python train.py --d_shared_expert=0 --router_score="sigmoid" --lr_router=0.00233 --vocab_size=14450 --batch_tokens=65536 --train_tokens=293000000
Below are experts of layer 2 (counted from 0) of a mixture-of-experts language model. Rows are named router (the router's row for the expert), up (a neuron's input weights, with its number) and show model dimensions 0-127. Each number is 128 + 24 x the weight over its row's rms, rounded and kept within 0 to 255.
Before each expert's rows: "comes after" lists some tokens at least twice as common just before its tokens as in all text. This comes from a sample of Wikipedia text that the model never trained on. Tokens count by the router's weight.

# expert 6
comes after: " |", "-", ":", "|", " \"", " by"
router [137 104 178 143 108 128 168 143 216 157 129 109 109 161  98 148 104 126  98  87 147 139 131 133 147 112 141  63 136 117 154 157 129 109 100 124 163 101 138 143 112 123  97 120 119 132 153 141 131 143 153 131  84 140  83 108 143 117 172 142 110 127  97 171 168 142 101 164 131 107 113 115 156 127 135  97 115 136 136 149 103 149 104 177 123 101 126 124 140 114 120 132 172 139  89 141 117 135 111  96 116 132 133 125 131 151 122 117 132 133 111 120 143 176 113 127 109  93  90  97 110 116 153 131 104 142 164 107]
up25 [114 144 129 179 114 151 127 134 169 115 115 150 112 120  76  90 131 148 121 137  95 128 155 143 101  98 121 155 115  89 136 134 101 154  75 108 145 135 114 117 132 106 124 127 148  85 115  90 163 171 118 146 130 132 164 134 111 132  88 157  82 182 145 144 135 156 154 118  98 131 151 110 138 142 143 124 101 109 130 141  89 113 131 125 120 126 143 128 139 115  98 133 106 125 126 130 131 184  94 144 117  87 144 125 135 131 142 124  89 110  94 144 154 147 124 133 150 138 169 106  79 105  68  88 109  98 135 157]
up26 [ 96 120  91 170 140 130 123 128 115 167 103 148 118  89 104 128 125 118  99  97 111 111 101 149 122 124 112 180 114 123 106  82 120 128 167 108 132 104 101 104 132 111 124 133 166 149 127 192 135 132  98 142 146 144 129 133 106  95 164 122 102 152 166 110 123  97  82 178 144 128 144 115  80 113 175 120 111 126 164 133 117 120 143 158 160 113 117 143 141 118 112 141 129 194 145 153 102  95 113 108 139 145 122 107 110 140 117 109 113 109 125 122 125 117  89 125  87  86  90 158 155 114 119 133 126 109 169 130]
up27 [160 112 154 182 125 108 187 136 116 158 152 122  71 110 103 114 131 105 125 118 121 104 150 107 121 122  91 107 100 125 133  90 126 126 154 125 131 146  98 100 126 159  93 151 110 132 138 110 145 120 115 136 133 144  65 140 132 104 124 120 119 148 162 123 144 137  86 109 129 170 127 123 144  87  85 143  99  98 130 107 116 138 171 111 128 116  88 128 119 157 131 107 133 113 149 130 115 132  97  97  86 158 178 137 166 106  64 122 132 133 112  96 162  85 154 123 145 142 122 124 143 102 121 158 163 139 116 119]
up28 [166 133  96 149 151 115 135 112 159 177 170 129 103 198 124  94 131 116 168 189 104 138 145 114 159 138 118 153 124 146 136 112  90 144 104  97 161 123 142 157 128 136 139 143 141 102 130 132 169 110 138 146 131 100 125 132  87 117 131 181 118 127 138 137  76 147 114 100 118 132 114 132 111 106 155 155 102 143 137 160 123 131 131 105 111 166 126 124 122 122 118 118 140 119 115 130 135 151  96 148 105  92 127  93 159 123 157 146 115 104 133 153  90 206 162 135 116  97 110 145 147 116 140 141 125 153 130  84]
up29 [137 105 100 113 135 115 109 120 109 156 115 125  84 157 145 160 137 112 150 133 140 114  81 184 145 177 108 178 124 141 131 139 149 119 134 136 106 153  92 127  83 133 155 130 118  71 113 158 120 147 171 101 155 115 133 127 142 115 185 146 132 144 151 102 145 158  74 135  96 141 110 131 113 127 120 141 172 133 123 110 162 142 119 120 154 156 109 151  96 106 138 128 111 155 120 116 128 150  86 143 126 103 148 131 125 103 142 111 175 153 143  77 104 152 122 151 113  96  92 107 140 168 150 120 156 111 122 142]
up30 [152  82 136 160 130  56 109 147 169 142 142 162  98 125 164 150 139 117 117 101  93 113 151 152 132  97 156 113 153  99 115 109 155 160 151 160 127 134 138 130 132 102 116 132 158  90 122 121 160 121 163 108 133 137 168 127 109 106 167  99 117 137 110 152 123 159 118  91 120 100  92  98 144 120 176 120 127 147  95  95 174 148 146 171 102  99 119 111 135  98 155 143 144 110 113 126 114 118 116 178 156 146 138 157 113 161 115 140 116 110 121 139  97 131 123 121 174 106  93 107 128 154 127 135 110 100 129 109]
up31 [148 123 137 106 161 165  73 111 137 117 139 146 115 135 121 169 130 135 144 117 144 147 153 103 128 122 121  92 115 125 160 124 112 115 133 191 125  95 158 158 148 145 121  94 148 115 141  96 138  96 135 146 139 179  81 143 102 120 123 109  98 143 125 117 155  92 136 173 130 127 150 108 179 110 130 141 136 108 107 148 161 156 143 182 130 107 106 143  84 122 122 115 115 172 141  83  98 155 129 156 116 116 148 121 122  96 133 135 171  98 134 141 164  71 133 131 126 148 135 103 128 128 109 156  74 131 115 118]
up32 [117 117 146 177 134 161 146 148 176 165 136 113 109 113 145 159 165 126 113 113 187 146 122 152  97 172 151 157 125 148 134 128 132 132 103 140 124 132 166 148 138 117 128 149  80 141 152 138 113 148 134  94  94 180 135 132 127 119 175 118 154 138 123  99 140 143 156 129 124 141  91 132 140 112 114  91 138 124 159 107 194 163 123 143  98 154 139 149 116 136 109 129 118 165 139 120 131 121 144 129 121  98  73 137 126 124 115 180  83 172 101 135 138 133 158 141 121  93 130 157 130 150 147 156 131 169 129 102]
up33 [112 164 128 114 136 153 119 136 109 130 175  95 147 132 147 150 132 142 129 108 127 122 155  91  84 135 141 152 141 164  91  86 160 161 126  79 136 142 117 135 169  86 187 109 122 137 118 117 133 180 137  90 108 131 162 141 110  98 146 133 120 165  98  91  91 150  85 124 103 118 149 131 117 162 118  96 107 148 149 132 127 110 142  87 139 128 100 114 113 125 118 151  90 115 111  92 133 134 156 123 148 118 185 104 119 137 113  89 151 137 102 114 151 151 104 106 161 101 119 134 146 102 153  89 143 108 124 136]
up34 [145 133 156 142 135  93 134  65 157 121 134 111 144 116 158 129  94 125 146  60 133 130 159 106 145 151 144  96 174 107 145 104  94 126 123 105 101  91 143 105 153 147 153 114 149 130 133  95 124 116 121 149 112 120 132 119 152 138 148 120 160 141  92 153 173 122 128 145 130  94 115 163 154  97  82 113 186 157 115 153 155 131 149 139 160 116 112 107 138 170 125 121 115 119 116 122  76  88 131 127 139 135 107 128 162 106 120 156 104 140  79  82 127 159  88 152 114 131 126 147 104 155 134 130 109 113 118 106]
up35 [117 147 126 132  89 137 167 115 133 133 103 101 157 115 132 125 147 167 108  79 120 132 116 143  83 105 116 100  99 141 112 129 100  95 182 127 166 119 162 147 117 104 159 120 141 143 139 154 128 129 167 151 124 127  79 122  99 150 122 109  89 151 130 125 124 166 135 127 156 117  71 114 114  92 136 158 109 160 144 119 123 155 107 109  87 115 149 133 144 129 111 135 173 147 125 138 168 135  97  90 111 125  88 143 153  93 126  49 131 127 130 161 108 126 136 156 157 155 115 127 170 104 114 120 127 121 105 112]
up36 [ 74 105 144 150 130  91 158 138  65 150 140 124 137 112 121 197 129 139 137  98  95 113 167  76  70 129 136 130 142 147  98 145 114 135 103 111 157 145 146 129 119  92 113 129 141 120 119  90 156 111  89  84 132 123 117 106  85 138 114 119 107 100 120 143 118 111 176 139 102 128 140 144 149 120 117 112 118 121 117 139  99  82 115 168 181 121 132 153 121 146 165 137 121 106 108 137 139 152 150 126 143 141 166 122 148 147  85 101 128 137 133 117 158 107 162 112  95 104 106 125 117 147 146 143  85 138 131 134]

# expert 7
comes after: "\n", " the", " a", ")\n", " |\n", "'s"
router [ 95  89 165 120 133 103 181 107 132 178 157 160  79 138 129 166 110 115 130 124 170 108 102 112 105 124 156  89 136 128  96 114 145 103 134  79 162 111 149 131 132 184 103 104 128 137 135 136 143 110 118 148  75 148 119 130 131 120 171 150 108 125 142 151 142 127  88 138 124 110  89  93 140  78 134 117 105 146  91 156  97 126 122 155 122 141 115 145 163 119 109 140 149 125 110 107 128 136  98 107 112 138  97 130 149 157  87 154 130 130 103  97 167 149 141 126 134 119 135 100 123 140 171 150  90 106 137 109]
up32 [123 130 143 183 111 153 119 152 136 133 164 129 138 126 191  94 114 164 152 110 188 117 134 138  93 144  86 155 105 125 101 140 127 170 102 134 168 134 142 118 141 126 100 118 110 116 187 132 140 145 137 102 112 158 130 101 191 140 151 132 133 169 168 109 158 161 133 152 142 140  95 163 113 116 137 119 132 119 123 107 143 125 104 160 122 115  92 126 152 143 142 174 134 147 127 130 146 131 140 128 129  96 122 139 138 202 102 138 126 147 113 156 135 133 137 144 113  90 132 144 119 127 117 147 112 164 181 137]
up33 [114 141 151  98 100 142  92 137 128 173 178 147 136 117 116 132 139 129  73 153  81 147  83 162 101 107 133  91 149 131 117 164 152 129  85 156 118 155 130 191 158 111 102 134 144 134 106 163 120 127 166 134 127 147 112 134 145 144 171 122 134 112 165 151 152 134 151 133 150 137 141 123 146 130 119 144 139 144 145 113 158 136 158  66 166 126  67 125 113 149  87 177  96 130 119  99 118 122 136  95 109 145 147 135 103 125 147 109 135 138 142 156 165 128 135 138 115 125 126 143 117 125 168 135 165 121 105 120]
up34 [144 164 162 117 152  61 136  91 147  90 128 136 117 110 187 105 105 103 105 100 174 112 140 112 106  91 134 155  98 136 111 129 154 136 151 104 125 107 110 102 143 151 127 166 140 124 156  93 103 122 119  89 127 164 148 156 155 174  85 101 129 127 130 136 146 108 120 191 139 114 125 153 154 123  97 147 151 148 123 164 130 137 100 164 146 110 147  76 112  98 139 140 150 124 149 177 139 137 133 145 139 123 114 160 151 148 163 120  89 137 107  99 126 151 126 112 124 122 135 132 105 133 135 108 104 148 155 124]
up35 [106  94 155 149 123 198 163 132 128 179 104  89 159 135 125 113 178 153 190  85 116 143 109 143 129 125 134 129 105 113 133 122 109 127 155 113 127 116 113  98 151 106 109 145 128 165 101 122 158 150 138 143 126 134 101 146 144 123 153  93 129 202 134 106 135 137 112 124 160 135  79 108 110 116 141 117 165 130 133 130  88 101 110 108 139  85 114  88 122 123 144 138 138 162 117  98 142 101 116 140 140 147 113 170 132  92 118 121 131 112 131  85 152 151 154 140 111 131 136 161 137  83  97 121 151 139 115 109]
up36 [138 117 103 152 154 124 124 140 109 119  78 115 136 117 133 122 134 121 127 105 166 123 128  82  82 117 124 100 137 155 102 136 108  88 160 111 166 180 120 123 161 133  96 131 152  88 146 150 147 135 103 133 109 119 114  97 105 114 111  79 135 126 143 124 120 113 124 113 145 162 135 166 104 112  99 129 139 115 153 121  97 108 108 153 168 123  88 153 111 166 139 166  93 185  86 141 152 109 126 138 142 146 193 120 143 125  88 134 117 126 113 121 158 140 123 115 114  85 111 125  82 135 179 144 147 153 137 151]
up37 [163  92 177 120 151 119 111 139 128 110 158 136 130 135 137 132 107 114 150 142 151  84 142  95 111 170  99  75 141 159 112 100 135 143  79  54 180 145 142 115 135 169 153 141 133 131 119 113 172 145 152 122  92 137 127 133 119 114 134 158  90 162 111 161 142 174 119 130 120 151 112 146 112 112 115  73 136 123  88 131 114 167 107  92  94 162 144 103 127 131 129 148 103 119 138 130 121 125 139 123 119 117 145 109 118 121 109 147 143 148 167 180 110 137 128 127 128 100 107 110 123  78 103 142 122 112 136 114]
up38 [101 105 164 132 123 109 153 123  78 157 139 155 157 125 105 136  93  60 137 118 124 114 110 152 165 133 150  95 144  83 142 100 131 157 137 164 154 160 132 147  96 111 119 127 141 140 127 114 126 120 120 163 141 173 119 159 140 118 121 108 114 100 128 149 109 108  92 123 195 119 167 137 147 116 116 175 119 138  91 131 103 126 128 141 126  98 109 107 123 152 122 149 120 129 159 149 143 120 132 119 145 137 150  85 137  83 160 107 159 111 140 115 170 115 138 138 124  51 104 166 117 168 137 131 120 142 138 120]
up39 [165 112 118 139 139 112 119 125 122  97 116 149 144 138 106 214 127  90 113 161 146 108 122 105 133 112 113 129 163 117 121 116 130 114 131 120 119 105 125 122 122 131 159 100  88 162 136 128 136 100 118 141 110 129 168 172 125 109 101 146 140 115 140 127 136 135  81 103 122 148  97 165 108 160 128 155  58 134 142 137 116 132 135 129 151 128 157  85 140 159 143 170 108 103 137  84 123  85 119 112 158 114 141 138 125 125 139 142 124 155  88 111 135 112 123 132  66 115 145  88 149  88  95 169 104 134 133 175]
up40 [ 98 122 113 189 112 170 160 139 135 106 144 100 129 101 198  99 124 138 156 100 131 124 123 104 124  95 146 127 130 151 154 142 112 137 108 146 132 120 115 124 125 137 112 103 140 143 129 160 157 152 151 184 146 142 108 138 126 171 203 129 131 101 133 135 121 122 112 103 143 103 119 118 170  88 153 100  87 128 137 159 129 172 131 111 136 100  99 108 168 150 169 155 110 129 101 119 133 141 128 108 166 140 128 138 121 125 107  99  95  82 146 168 143 153 156 135 151 122 134 130 122 132 145 107  92  90 145 117]
up41 [102  82 137 108  96 143 109 194 121 112 139  83 124 130 139 120 129 120 109 107  80 139 138  93  99 148  92 134 141 128 119 116 107 132 123 154 120 104 118 146 153 192 141 107 107 148 156 108  91 122 152 122 120  67 123 149  92 112 125 132 119  99 126 148 168 102 117  87 148 142 142 124 130 123 127 135 137 112 103 127 111 108 119 144 120 106 147 116  95 112 122 150 121 103 116 114  94 109 149  67 160 190 113 120 108 140  84  96 111 144 142 130 118 123 113 119 180 112  76 100 165 133 132 123 116 152 122 102]
up42 [118  71 122 102 131  79 174 138 126 105 112 119  99 120 163 175  88 137 123 132 125 116 119 130  84 134  74 142 127 107 105 175 139 106  95 150 142 116 144 141 157 109 149 154 142 146 120  87 100 122  88 121 157 125 108 127 155 148 118 121 131 162 124 126 116  79 118 130 115 147  88  84 163  95  98 117 103 130 150 122 123 106  90 157 120 139 155 124 168 130 107 123 140 134 130 108  76 127 100 119 155 110 149 148 112 120 118 122 191 123 132 110  96 158 131 123 145 151 105 110 143 126  91 114 153 103 161 124]
up43 [144 112 180 106 127 116 109 109 103 125 151  93 126 155 176 169 111 177 140 130 120 168 100 132 141 107 166 129 128 112 116  91 136 119  52 135 103 124 116 126  96 146 118 127 141 106 132 109 165 129 152 113 147 103 132 152 141 104 142 110  73 149 135 144 127 124 150 129 125 139 162 141 156  75 157 128 136 117 149 114 161 124 139 111 127 141 123 136 121 100 103  91 154 119 103 136 155 131  87 123 141  96  86 159  94 157 147 155 139 146  85  99 141 160 113 124 122  90 136 133 142 138 172 141 100 110 136  79]

# expert 0
comes after: " ", "19", "20", "–", ".", " ("
router [155 110 134  93 117 129 145  91 158 119 126 143 101 159 114 170 108 152  96  78 155  98  70 152  97 126 115 101 130 141 164 142 128 106 108 113 169 133 149 169 140 131 110  85 129 154 133 145 121 140 111 185 113 120 102 119 109 108 130 137 111 184 127 169 130 164 110 169 131 119  93 105 135 128 152 126 127  92 146 142  68 122 131 152 112  97  97 124  84 108 128 129 137 147 103 112 128 155 126  79 117 130 134 128 148 125 115 135 152 131  74 100 135 119 111 155 142  95 111 111 119 106 163 141 122 104 115 153]
up40 [113 116 115 123 189 150 159 115 121 146 149 130 136 103 117 125 117 136 142 140 106 111 137 124 128 122 140  93 162 125 148 157 136 108 114 178 106 105 149 113 146 125  83 167 146 147 139 164 107 175 140  97 120  82 133 108 103 148 106 118 135 191 141 140 149 161  97  84 140 151 123 112 126 107 130 126 104 144 146 156 117 135 165 125 136 107 154 156 149 138 116 137 132 135 120 133 151 142 102 137  84 112 128 128 113 146 184 137 105  78 123 166 139 122 124 105 129  90 127  77  83 171 134 115  87 147 180 121]
up41 [119  85 140 174 118 114 157 139 161 150 185 143 124 106  95 145 151 128 100 104 135 139 144 147 158 103 158 144 135 105 119  99 123 162 158 166 114  83 110 186  92 159 140  89 153  95 107 146 107 153 160 157 161 107 126 167 142 101 158 145 129 125 139 160 117 127 105 148 147 111 115 135 124 119 115 113 115 118 108 119 126 121 133 178 138 126 119  97 126 126 101 147 115 115 146 127 137 118 141 167 154 144 117  78 113 113 112 162  81 169 174 124  91 137 129 102 159 107 110 113 140 109 135 129 145 155 167 143]
up42 [131 117 104 155 115 108 132 165 130 121 138 102 138 117 113 108 120 115 100 116 161 118 140 125  94 157 131 112 128  72 101 142 110 102 131 102 107 126 138 153 105 139 119 146 144 104 188 107 110 126 150 125 154 130 122 157 165 133  99 135 121 151  70 142 133 125  90 132 141 121 115  87 122 106 134 110 105 128 112 172  82 145 110 130 103 158 118 113  82 172 136 125 176 145 192 102  79 119 130 114 159  79 116 113  87 130 115 141 109 107 128 122 100 171 134 127 118 136 105  93 102 157  93 125 109 112 122  84]
up43 [140 130 142 100 185 118  92 136 120 173 142 123 157 130 130 166 132 192 112 152 169 157 114 141 134 110 111 115  95 107 116 160 135 128 126 154 130 131 127 137 128 154 154 111 142 111 133 126 136 158 159 112  95 133 186 120 161 133 126 138  95 121 138 145 107  94 108 144 100 138  90 119 138 118 117 167 125 150 131 107 142  77 149 106 123 122 121 148 162 142 137 132 125 117 140 115 118 125 141  95 140 111 162 122  61 146 146 169 126 126  58 118 110 147 156  82 183 139 129 144 141 160 143 118 125  95 124  87]
up44 [145  88  91 148 133 131 151 107 156 116 124 128 165 125 109 141 120 128  90 144 141  99 139 102 132 125 134 141 104  92 161 115  97 109 136 126 154 139 153 132 147  70  86 135 109 134 168 147 140 180 110 156 134 141 109 124 108 166 151 114 143 156 123 148 124 189 147 139 143 125 147  86 159 140 142 128 156  73 155 133 133 147 149 149  86 113 142  99  96 103  78 132 157 119 133 173 166 117 131 138 116 130 144 106 169 128 155 134 141 121 106 127 139 151 117 158 150 132 137 112 141  84 116 119 136  64  97 105]
up45 [153 150 123 172 112 130 128 125 149 143 131  97 106 119 112 136 106 148 116 122 164 107 115 131 101 117 128 146 137 146  97 127 114 132 157 122 160 133  86 146 153 115 158 177 142  44  99 144 101 137 115 130 124 129  99 139 166 114 137 161 134 113 189 118  79 113 141 103 147  94 101 141 124 109 149 153 106  98 102 126 172 139 146 174 133 173 110 134 106 138 122 145 158 124 100 142 135 131 123 174  93 144 141 120 149 158 109 108  95 110 116 122 121 105  96 168 129  91  94 148 152 104 154 141 145 105 136  97]
up46 [125 167 126 109 158  84 101 116 119 159 100 138 138 121 126 118 130 152  91 170 187  97 156 124 169  89  97 103 158 139 132  73 151 114  74 119 123 165 114 111 112 139  94 147 126 145 128 118 134 139 139 130 131 148 118 128 149  98 182 148 124 164 100 153 148 120 109 175 129 114 139 144 158 200 121  74 130 118 143 142 116 106 143 143 123 164 138 146 132 124 134 118 117 116  99 129 111 143 124 118 124 117 143 100 123 128 170 105 113  77 131 100 116 121 139  68 149 137 156 156 112 116 124 126 146 143 132 130]
up47 [101 149 135 118 113 164 107 111 127 119  88 127 108 132 175 103  97 129 144 115 105 126 104 108 176 106  82 139 104 130 148 128 139 143 156 126  64  97 123 130 119  91 132 160 127  98 109 135 136 134 151 130  96 167  98  79 122 134 191 144 136 148 150 145 123 172 154 138 118 142 137 101 155 131 132  95 102 115 154 127 116 117 140 121  82 109 108 177 120 105 167 116  99 117  78 111 132 117 117 126 110 100 149 133 131 170 125 132 117 128 125 140 163  84 104 116 124 111 189  84 110 136 117 118 115 102 124 132]
up48 [ 73 102 125 101 114 146 134 168 114 136 127 145 138 123 147 148 144  71 120 129 107 196 134 156 113 101 157  97 169 147 122 149 143 134 151  96 131 119 123 147 181 145 139 138 136 134 121 103  89  94 155 107 153 142 133 155 127 140 123 122  87 111 113 121 133 136 151 121 136 141 114 138 185 105 121 129 120 141 121 116 168 108 151 120 135 140 114 109 129 114 147 134 179 161 131 169 118 138 127 131  93  95 128 168 128 140 152 128 194 109  97 180 136 107  76 146 112 143 110  92 130 160 146 123  98 119 147 144]
up49 [135 138 129  88 182 129  89  89 149 119 132 108 123 173 110 132 103 111 134 115 124 132 118 117 143 155 127 170 135 158 120 135  85  87 127  93 176 124 137  93 139 115 130 125 148 135 101 108  89 142 116 123 107 154 118 119 149 147 143 126 111  85 149  93 121 106 103  97 102  95 140 125 116  95 110 137  98 144 151 111 109  70 121 179 190 110 137 154 157 136 121 125 110 162 154 144 158 104 117 116  88  92  92 138 132 137 127 137 162 118 111  75  95 100 128 142 121  87 126 144 140 144 136 138 127 123 120 166]
up50 [114 140 124 161 153 121 162 123 131 131 115 142 119 119 131 149 129 101 165 111 148 109 146 138 134 185 126 153 139 131 126 136 143 177 150 106 137  92 137 111 109 145 144 112 162 141  81 195 126 122 179 110 139 155 119 135 104 137 151 128 101 115 119 129 128 128 125  96 162 143  76 155 128 153 180  95 115 159 144 147 113 106 166 115 147 132 138  78 167 142 141  76 161 136 131  97 157 137 156  96 130 140 127 131 159 143  84 115 145  85 151 146 109 120 149  83 149 137 137 156 154 112 165 140 134 136  99 129]
up51 [127 179 104 126 109 132 193  87 119 108  96 122 119 108 151 118 152 139 123 168 125 146 153 137 131 124 113 109 156  99 175 128 168 134 140 110 144 105 119 146 115 158 146 124 118 115 171 140 137 107 151  80  83 148  91 129 118 115 101 109 118 124 143 131 142 137 133 110 113  87 121 118  96 129  95 153 108 113 170 137  92 122 122 157 125  80 134  90 106 121 126 115 152 137  99 116 145 116 169 133 113 120 114 131 124 203 126 121 117 134  73  95 127 119 121 130 129 103 162 103 106 131  92 121 116 134 118 194]

# expert 2
comes after: " |", " the", " of", " in", "|", " to"
router [109  58 135 157 119 128 145  95 165 123 123 114 104 109 130 170  83 160 126  82 137 139 115 150 116 126 109 112 137 123 135 143 124 100 110 147 133 104 153 149 130 135 110 133 114 144 132  93 144 112 132 145  86 131  88 127  96 172 158 127 119 180 108 143 133 121 118 156 147 115 120 102 174 122 174 139 108 103 147 156  50  99 116 149 128  82 123 109  91 117 115 103 117 141 120 123 170 131 116 136 122 134 111 109 162 134 104  96 143 128  87 149 114 121 146 145 146 118 104 141  82 107 158 161  95 159 131 121]
up32 [131 107 115 168 105 158 135 111 174 175 138 150 138 116 149 121 150 150 174  92 179 128 110 120 112 153 131 187 122 134 146 113 107 102 119  89 142 117 145 101 127 151 108 113 139 108 129 102 152 161 127  82 100 172 110 144 148 146 155 107 134 104 111 103 133 156 135 137 113 152  65 155 140 104 153 101 116 111 173 110 122 149  88 117 136  75 104 124 134 147 131 116 152 172 130 123 112 120  90 120 124 103 118 136 137 134 117 187 169 136  98 158 136 104 165 132 106  98 153 122 112 130 119 140 147 125 144 131]
up33 [ 91 107  88 129 111 183  73 135 164 183 165 122 117 123 136 146 111 137 113 115 140 125 143 138 132 126 115 142  99 139  63  89 148 110 105 123 127 162  95 191 176 157 103 131 143 116 131 112 147 156 156 117  61 124 150 117 113 121 120 108 111 118 122 129  81 169 131 157 123 106 136 146 108 131 124 152  82 113 152 100 142 114 103  75 109 129  92 121 130 143  92 164 104 127  96 146 122 146 131 118 161 110 147 130 130 137 116 137  90 144 100 126 126 152 107 111 132 116 125 128 140 121 122  97 111 141 141 112]
up34 [181 148 115 119 171 122 122 122 152 108 131 145 100 125 186 132 112 108 155  77 117 120 107 114 116 143 136  99 103 129 160 130  87 151 116 146 106 105 133 104 148 167 121 151 147 100 147 140 138 100 103 145 138 122 133 100 150 134  93 157 167 138 155 126 151 136 171 157 133 129 105 110 149 151 146  94 116 137 133 143 140  73 163 153 132  86 102 122 100 130 128 113 139 111 104 158  86  96  92 163 173 129 157 171 167 101 100 130 122 129 115 107 138 108  79 120 113 137 130 127  94  91 120 160 103 150 122 138]
up35 [121  78 116 131  99 170 145 137 162 133 131 107 147 102  96 112 137 138 134 125 145 116  79 157 124 129 163 105 128 183 134 120 172  99 144 125 123 111 123  96 143 127 160 114 135 132 148 111 159 108 164 145 139 163 103 117 158 137 164  81  86 173 171 111 126 111 123 117 120 139 113 132 108 108 137 142 132 156 143 168 106 141 110 149 105 111 110  99 145 104  97 118 162 129 124 115 155 100 112 112  90 113 124 112 142 102 105  61 108  99 171 154 141 110 131 137 120 161 116 104 170 113  94 123 128 122  78 120]
up36 [139 115  89 152 139  68 142 139 106 116 139 141 176 138  86 168 133 140  93 128 174  83 135 138  57 116 125 107 141 152 108 165 122 110 148 100 122 173 117 136  82 118 132 142 169 106  87 136 130 110 111 141 138  90 137 117 122 135  87 129 100 126 124 143 135 162 151 136 108 160 124 133 106 138  71 114 109 120 125 143 105 135  87 109 150 143 133 161 127 145 147 140 121 156 104 130 162 129 129 157 134 163 163 137 113 110 106 109 115 115 134  81 128  98  94 102 137 120 139 120 124  97 150 169 123 163 156 137]
up37 [147 112 166  83 104 125 181 124 117 106 163 102 120 160 152 126 147 137 127 154 145 115 120 166  78 152  92 114 185 121 141 149 111  98 133  95 150 123 107 117 139  52  93 138 107 163 122 178 125 168 108  76 115 136 142 152  99 139 124 146 126 154 103 163 142 158 109 118 139 123 151 149 122 116 129 129 108 112  79 150 113 124 149 140 124 141 163 121 132 137 153 136 132 163 163  90 116 106 123 170 110 145 125 107 127 107 111 127 106 104 172 118 101 133 103 129 113 140 131  95  90 119 124 119 106 120 115 118]
up38 [ 73  62 131 119  91 112 141  97  92 113 148 148 176 125 135 127 150  80 155 129 139 121  93 113 140 142 111 107 122 124 138  79 136 115 169 172 175 162 170 174 105 128 129 117 164 129 123 101 128 135 125 156 151 143 163 152 136 127 150 138 140 114 147 135 121  93  92 139 142 120 159 138  99  89 148 141  82 149  73 154 116 125 123 118 112 127 133 121 125 166 117 127 140 141 130 125 147  91 148 119 112  94 166  83 128 101 127 120 171 100 142 112 133 153 134 124  94  89 112 150 133 136 134 134 115 120 143 139]
up39 [114 111 110 126 162 142 118 123 168 102 161 154 157 107 129 164  98 113 125 149  81 141 169 124 129  63 107 109 178 118 115 142 125 123 106 113 147 138 138 134 152 162 107  62 143 103 123  91 126 135 112 166 108 120 150 118 120 139 116 128 127 102 134 149 140  97 126 108 166 150  80 170  97 108 162 138  91 123 128 161 119 105 139 117 146 183 121 143 115 117  84 130 118  92 131 148 107 122 108 125 103 109 112 132 119 112 183 104 142 128 124 121  85 119 132 129  93 124 121 150  94 142 176 109 132 131  97 107]
up40 [125  49 101 115 137 147 145 101 145 107 105 160 127 128 141 116 171 143 148 105 134 158 123  86 159 118 101  75 132 123 115 134 120 155  89 113 168  91 116 117  88 165 120 149 149 130 157 101 150 135 177 108 167 104 125 110 139 147 144 103 129 129  99 127 131 122  96 138 139 140 129  76 136 169 174 152 128 110 157 153  97 141 146 122 108 111 130 163 148 155 133 116  87 129 144 130 127 117 124 108 162 109 121 127 142 146 121 101  98  95 139 151 101 161 122 135 124 110 113 116 180 160 167 160 124 128 101 122]
up41 [126 100 136  74 125 121 140 144 101 149 124 113 137 145 177 195 133 121 156 144  99 103 147 150 165 115 126 110 109 114 116  93  99 138 149 126 100 120 120 183 112 175 163  96 102  88 128 144 136 129 118 141 119 128 133 138 119 135 138 151 107 123 161 178 124 132 128 137 166 137 170 123 177 137 135 118 133 122  79 122 117  61 100 140 109  99 126 114  84 129 114 158 135 120  94 141  82 154 113 106 133 151 121 127 120 149 126 134 137 138 158  93  95 114 113 112 151 142  96  91 107 132 177 111 131 119 109 139]
up42 [119 115 148 156  85 145 159 137 156 105 136  94 107 129 171 148 126 123  96 136 128 115 138 137 116 153 109 151 123  96 144 136 124 113 117 158 115 129 154 162 154  97  96 165 100 112 152 102 124 136  99 145 142 121 106 108 155 130 102  91 113 127  82 157 110 136 168 103 132  84 136 141 130  99 128 119 109 135 129 109  78  99 121 103 121 161  89 144 161 137 165 117 118 110 124 125 120 146 130  81 116  92 155 116 113 105 112  99 173 135 110 153 120 130 135 187 187 140  89 107  94 112  99  96 163 104  98 135]
up43 [149 154 148  89 151 153 109 158 121 156 135 110 112 141 148  99 135 143 134 129 188 134 111 109 115 130 158 126 112  86 151  80 121 142  97 112 171 139  96 148 151 129 143 118 164 109 124  91 124 175 143 133 157 133 157 119 141 124 105 108  87 130 134  74 127 116 105 155 111 148 126 164 169 108 114 122 126 154 100 128 145 127 166 111 148 107 168 120 107 118 112 109 176 154 130  90 123 140  85 152 159 114 112 159 121 132 157 190 144 119  85  87 138 126 136 111 134 115 135 136 147 146 176 138 130 106 160 112]